Below are experts of layer 10 (counted from 0) of a mixture-of-experts language model. Rows are named router (the router's row for the expert), gate (a neuron's input weights, with its number), up (a neuron's input weights, with its number) and show model dimensions 0-159. Each number is 128 + 24 x the weight over its row's rms, rounded and kept within 0 to 255.
After each expert's rows: a language model's description of what the expert responds to; "gets" lists some tokens that make up at least twice as much of what it gets as of all text. This comes from a sample of Wikipedia text that the model never trained on. Tokens count by the router's weight.

# expert 9
router [156 119  99 133 155 136 135 134 145 122  94 110 149 159 154  99  98  72 127 139 151 135 161 142 123 118  97 169 147 140 129 110 156 109 133 130 127 106  99 119 129 122 150 104 165 149 141 123 144 166 144 135 116 112 193 139 132 113 121 130  86 129 139  92 108 121 167  91 128 147 115 108 100 102 126  70 116 152 186 139 143 116 158 123 158  98 115 122 137 145 181 116 105 130 134 164  67  95 151 156 135 104 135 150 137 159 123 141 130 100 132 108 123 135 131 138 134 126  86 133 120 162 127 133 105 123 130 172 130  99 168 168 133 139 132 108 116 155 122 101 146 141 120 146 147  78  87  83 178 156  74 142 129 125  92 147 144  99 137 167]
gate0 [162 178 157 151 147 151 110 147 144  81 131 191 105 132 125  79 136 118 153 118 147 141 109 110  87 119  50 127 147 152 104 126 120 144 142 154 124 114 137 122 107 100 169 158 139 107 105 155 113 128 111 148 122 134 114 107 136  85 113  79 110 125 147 128 123 196 125 135 135 132 111 120 167 124 107 120 132 181 139 142 153 139 130 108 143 166 160 142 185 155 116 146 152 143 156 136 126 120 128 108 142 121  93 128 125  86 128  97 122 150 158 168 131 111 171 114 140 128 151 152 150 128 124 137  93 114  97 120 135 136 131 107 159  86 129 137 115 142  90 143 115 143 136 128 124 142 125 129 149 134 172 156 104 154 157 129 121 148 104 158]
up0 [129  98 170  82 141 127 155 116 148 161 137 121 119 140  96 100 129 123 147 134 118  93 145  98 108 146  91 134 108 135 156 132 152 114 109 135 180 102 126 123  74  71 124 134 144 152  89 108 152 116 166 128 124 108 119  89  75 117 113 115 140  87 146 118 111 106 123 112 125 119 123 125  74 114 122 146 123 141 100 158 118 123 158 100 169 105 106  74 142 144 154 121 115 132 152 116 134 104 154 153 113 154  98 124 135  93 137 175 167 177  98  87 176 101 111 151 166 130 154 137 146 142 123 112 115 111  94 126 174 129 168 120 149 104 124  99 112 112 128 143 125  90 186 106 150 121 144 155 125 121 131 150 144  85 122 107 143  98 179 125]
It responds to: Forms of be and auxiliaries after a subject noun, such as was, were, is, has been, to be, would be.
gets: " was", " is", " were", " are", " to be", " has been"

# expert 32
router [ 99 122 145 101 166 139  94 123 143 115 110 159 141 124 147 134 137 109 129 141 133 101 159 121 105 146 147 164 130  81 132  97 148 164 128 135 111 112 114 115 174 102 146 128 129 141 112  77 110 126 175 105 129  77 149  89 129 140 101 145 120 107 172 118 144 110  85 135  98 116 137 143 150 143 133 151  85 118  94  94 158 132 117 101 120 110 172 139 121  84 131 142 106  94 155 115 128 101 117 136 101 132 140 133 134 109 115 170  79 144 119 114 118 130 162 145 108 101 113 134 128 142 126 121 155 107  80 112 116 139  61 169 133  97 144 138 111 117 144  92 166 160 132  98 115 136 133 158 112 113  61 142 141 152 123 127  88  93  78 109]
gate0 [119 145 125 108 134 131 105 129 123 152 106 146  90 121  39 147  99 141 120 139 105 107 156 128  87 119 159 137 134  95 118 128 127 147 125 147 141 139 148 137 118 121 170 166 170 172 126 127 147 156 143 109 131 123 176 154 143 139 114 152 147 111 148 115 139 140 135 130 121 171 136 129 154 163 196 178  64 128 126  95 113 124  92 143 157 115 158 162 156 101 119 116 122 129 134 128 138 129 114 124 124 122 102 124 117 135 137 142 121  75 147 129 127  64  90 130  99 118  86  84 127 127 167 111  73 131 152 101 168 128 128 151 113 131 142 134 123 174  94 116  71 157 171 167 152 127 101 182  92 114  94 131 128 119 111 174 138  80 116 118]
up0 [134  68 114 128 141 150  95 148 130 150  80 137 131 131 149 114 122  93 129 135 121 114 163 116 119 134 103 107 145 133 121 145 156 104  94 112 126 136 130 148 120 112 121 113  92 160 143 125 162 139  99 116 124 130 127 153 118 133 134 120  92 152  97 101 167 149 126 129 122 122 163 165 109 129 113 140 127  98 144 159 134 163 128 149 147 132 149  95 121 149 148 108 120 170 140  96 139 142 173 150 137 135 154 134 142 141 160 155 155 119 120 121 122  83 137 125 158 146 101 138 119 155 150  79 110 128 129 114 119  82 117 168 101 111 131 117  88  95 103 137 107 141 120 118 130 140 125 139 163 139 135 145  80 100 140 156 139 111 121 149]
It responds to: Wiki heading markers == and === around section titles like Release or See also, table pipes, and infobox field labels.
gets: "==", "===", " |", " ==", " ===", "| "

# expert 17
router [ 83 150 126 108 161 180 142 164 159  91 110  95 128 129 104  93 123  75 110 147 112 143 160 150 121 117 123 190 146 147 178  75 134 135 162 115 136 133 115 109 128 140 109  83 155 118 111 172 129  91 134 127 138 113 114 117 126 143 139  77 158 147 128  95 108 161  94 152 107 124 146 120 100 127 139 102 110 128 138 160 137 128 123 158 133 149 153 123 193 148 136 119 132 123 139 129 104 114 116 116 147 153 144 156 148 119 115 156 102 106 104 153 211 140  92  98 168 121 107 144 116 148  90 125 116 147  88 110 127 141 130 118 120 130 134 186 100 108 111 110 140 105 115 136  96 121 107  73 138 146 151  69 111 147 123 117  70  92 115 131]
gate0 [ 60  82 170 116 144 143  98 136 118 119 127 147 157  87 158 109 162 109  99  88 120 138 127 106 141 126 158 124 155 138 120 121 132 117 127 157 154 112 141 157 139 142 112 128 149 124 154 129 132 142 146 113 162 114  91 134 112 177 105 115 165 108 119 108 148 133 111 133 135 142 141  78 142 110 131 109 143 135  90 132  90 145 105 134 118 131 121 150 126 138 161 141  71 148 133 112 104 119  92  95 135 112  84  96 119  88 110 128 151 106  90  77 133 141  97 132 125 154  68 138  73 113  85  87 126 158 134 131 145 131  85  84 118 137 130 134  88 113 151 114 121 188 127 142  99  95 150 143 129 184 116 147  81 133 107 119  97 112 107 145]
up0 [143 167  99 118 107 123 136 116 108  95 135 138  94 157  86 127  93 120 143 124 165 103 118 134 112 130 128 153 108 144 159 120 132 114 125 113 138 102 115  79 109 147 155 130 142 171 137 137 126 117 133 174 164 132 133 123 148  91 131 107  92 134 129 181 106 129 101 124 149 119 170 139 122 110 110 135  91 146 143 163 153 102 150 121 104 117 147 105 175 116  68 135 151 137 139 112 169 107 167 128 140 134 156 152 140 122 134 114 134 138 124 153 158 128 146 117 162 109 140 126 187 186 103 136  96 132 143 148 126 159 136 131 140 110 102 138 105 153 144 128 147 105 140 139 125 149 145  91 159 125  89 138 130 179 171 108  96 107 119 113]
It responds to: Connectives and comparison words inside clauses, such as as, or, than, if, because, until, plus colons and opening quotes.
gets: " as", ":", " or", " and", ", as", " by"

# expert 34
router [109 120  93 135 183 120 143  93 150 163  92 161  96 121 146 136  75 104 171 114 127 155 163 136  80  93 116 132 109 127 144 120 131  99 189 106 140 106 106 116 121 113 155 115 143 129 120 124 125 141 111 170 128 103 155 102 124 109 126  95  95  83 136 103 111 132 124  90 173 100 128 132 130 139 118  92 197 147 155 161 153 123 195 109 141 129 136 130 163 134 153 111 118 112 142 120  80 101 137 174 143  83 156 159 135 114 139 166 144 130 119 130 156 161 150 156 160 115 156 118 143 161  93 152 113 167  99 151 117  93 137 135 145 141 135 119 122 152 109  89 174 109 175 140 121  94 122  83 127 109 130 156 120 141  99 128 137 114 119 136]
gate0 [109 101 137  78 112 105 158 131 129 114 136 123  74 136 144 141 100 137 140 106 158 140 155 120 133 147 141 143 129 160 149 124 145 149 126 118 100 193 104 146 137 149 152 120 121 141 166 111 165 152 112 112 105 139 145 112 156  86 139 141 121 103 105 117 143 141 115 120 128 164 132  94  93 117 136 156  93 120 131 107 104  90 160 133 101  87 167 105 115 180 176 191 148 143 145  68 102 135 191 149 163  79 142 135 139 110 118 131 136 144  96 130 152 155 138 114 105 140 128  82 149 131 121 141 124 103 132 113 149 104 144 164 147 140 142 147 163 128 116 139 149 140 142 142 108  99 121 109 128 124 178 134 112 113  87 116 137 133 145 169]
up0 [138 156 106 163  98 115 127 148 166 146 135 143 148 148 129 120 154 145 121 141 136 119 136 115 139 118 141 104 139 134 110  95 134  96 139 137 140  61 121 118  97 103 103 146  76 163  66 152 106 121 112 155 138 127 110 151 105 143 149 140 122 162 170 163 138 103 121 129 124  91 118 181 164 114 145 101 140  98 134 160 166 135 142 139 154 169 104 158 135  68  48  93 135 119 131 140 144 135 107 120 113 128 128 101 122 123 156 145 109 139 167  90 106 151 118 152 120 140 128 157 142  75 147 125 109 176 127 103 129 145 117  81 139 102 135 121 115 128 169 120 141  83 103  96 154 155 105 113 131 157 100 120 112 124 119 150 150 135 125 106]
It responds to: Sentence-final periods in biographies and the following subject openers, such as He was, she, and was.
gets: ".", "s.", " He", ", he", ").", " was"

# expert 14
router [ 98  98 170 111 165 122 112 119 124  99 162 127 123 111 123 131 144 118 112 122 100 132 192 122 122 147 190 145  80  80 158  74 136 155 153 136 150 112 125 117 129 116 167 135 130 142 112  90 126 136 135  94 131 103 105 105 139 129 113 150 133 136 143 125 154  92 143 127 110  98 120 115 155 117 161 170 115  93  80 105 144 145 131  96 142 183 165 137  89 110 164 115 114 135 117 141 148 136  84 140 138 144 125  93 122 109 125 166 124 163 127  97 155 132 114 112 160 110 129 132 121 157 122 159 125 107 109 114 118 150  85 113 127 128 144 151 111  91 155 121 164 167 126 132  92 124  92 155 125 113 112 167 100 117 121 114 104 136 106 188]
gate0 [135 148 158 127 137 136 121 138 166 114 141 125 143 131 101 190 151 113 113 105 175 131 112 101 148 115 123 162 113 145 171 117  78 155 138 165 120 169 119  91 112 135 126 144  95 125 107 132 134 136 117 154 145 101 125  93 147 134 134 145 154 148 178 158 142 134 112 118 126  88  60 103  85 121 194 147 130  83 162 159 134 147 118  74 162 114 135 121 129 174 113 125 145 170 117 144 101 139 101 152 132 154 142 118 160 140 127 186 116 126 121  99 152 161 151 148  59 145 135 119 144 136 137 158 162 177  78 150  88 156 140 148 151 160 143 130 129 135  95 122 107 142 145 176 162 123 145 129 112 141 149 164 129 120 135 107  99 118  93 142]
up0 [189 176 161 129 118 117 119 140 181 113 133 124 122 128 125 160 131 138 112  94 115 144 124 126 144 136 133  84 143 105 155  99 130 124 111 122 134 138  97  74 133 128 119 111 114 136  81 168 149  79 115 130 115 133 121 141 103 138 113 100 141 126  97 106 126 190 140 152  98 132 115 106 156 146 128 122 135 137 120 157 157 155  87 136 106  97 136 133 143 131 148  90 128 159 123 106 151 113 137 132 159  99 176 143 157  95 112 143 134 157 167 158 127 124 151 191 133 106 209 154 116 135 107 155 195 118  62 133 108 155 123  89 157 146 150 138 118 123  83 139 116  95 141 135  89 120 130 106 144  96 102 151 155 155 128 149 105 159 135 121]
It responds to: First token of a line, table cell or parenthesis, such as the opening bracket after an article-title name, a capital starting a paragraph, or a cell bar.
gets: " (", "| ", "|", "=", "-", " G"

# expert 20
router [104 143  95 124 148 146 146 115 119 138 107  68 125 167  92 133  97 103 101 128  98 153 117 148 102 117 100 161 159 106 129  94  87 121 160 111 160 136  84 104 130 126 130 113 111  98 116 138 129 128 191 129 106 150 132 131 133 149 155 119 144 132 106  80 119 139 134 176  93 116 125 154 102 119 115 103 108 136 143 152 148 116 115 163 149 113 147 114 111 160 150 127 107 119 137 163  45 119 113 100 119 158 144 144 130 141 140 137 114 140 132 168 139 127 129 155 138  82  87 138 117 148 146 166 154 139 114 143 149 136 145 148 129 133 124 143 125 121 143 142 168 123 143 141 181 125 102  66 119 143 118  94 147 149  92 108 109 139 120 169]
gate0 [122 139 129 146 102 140 104 117 102 142 113 117  65 116 120 136 171 131 130 135 102 138 131 150  78 107 125 114 105  82 144 130 102 107 129 113 127 142 140 142 145 126 140 134 116 168 129 128 116  78 125  82  95 109 115  94 110 128 182 128 122 110 133 101 120 135 126 130 143 116 131 140 150 214 124 138  97 113 109 101 119 144 147 124 127 130 138 182 121 161 161 141 152 127 136 155 114 104 101 111 107 108 175 117 167 121 185  89 154 129 146 130 134 157 125 137 145 137 170 125 141 110 104 146 166 117  85 149 161 167 103  93 149 152 123 141 128 129 106 182 115 108 115 122 121 135 131 112 104 139 120 116 163 118 131 138 143 156  91 154]
up0 [ 99 125 128 135 135 139 136 116  87 123 106  92 113 140 112 143 122 124 110 115 105 171 110 152  74 151 107 151 134  80 144  89 105 122 144 142 105 169  93 124 134 148 146 113 116 151 107 146 104 105 147 119 104 127 104  88  96 151 137 140 118 120 136 103 149 141 116 127 130 143 128 140 131 135 122 109 108 136 105 111 111 113 128 146 149 106 127 155 133 157 174 142 116 113 138 166 101 106 103  93 123 127 160 125 182 140 132  94 161 141 149 141 178 142 123 136 145 116 113 131 131 125 132 160 141 139  95 142 142 148 111 131 153 159 124 156 154 109 100 129 127 133 122 143 135 154  99 110 107 164 104  97 164 129  87 114 134 142 114 166]
It responds to: Function words and auxiliaries linking clauses in expository text, such as to, can, would, is, not, must, "used to", "able to".
gets: " to", " and", " is", " can", " or", "ly"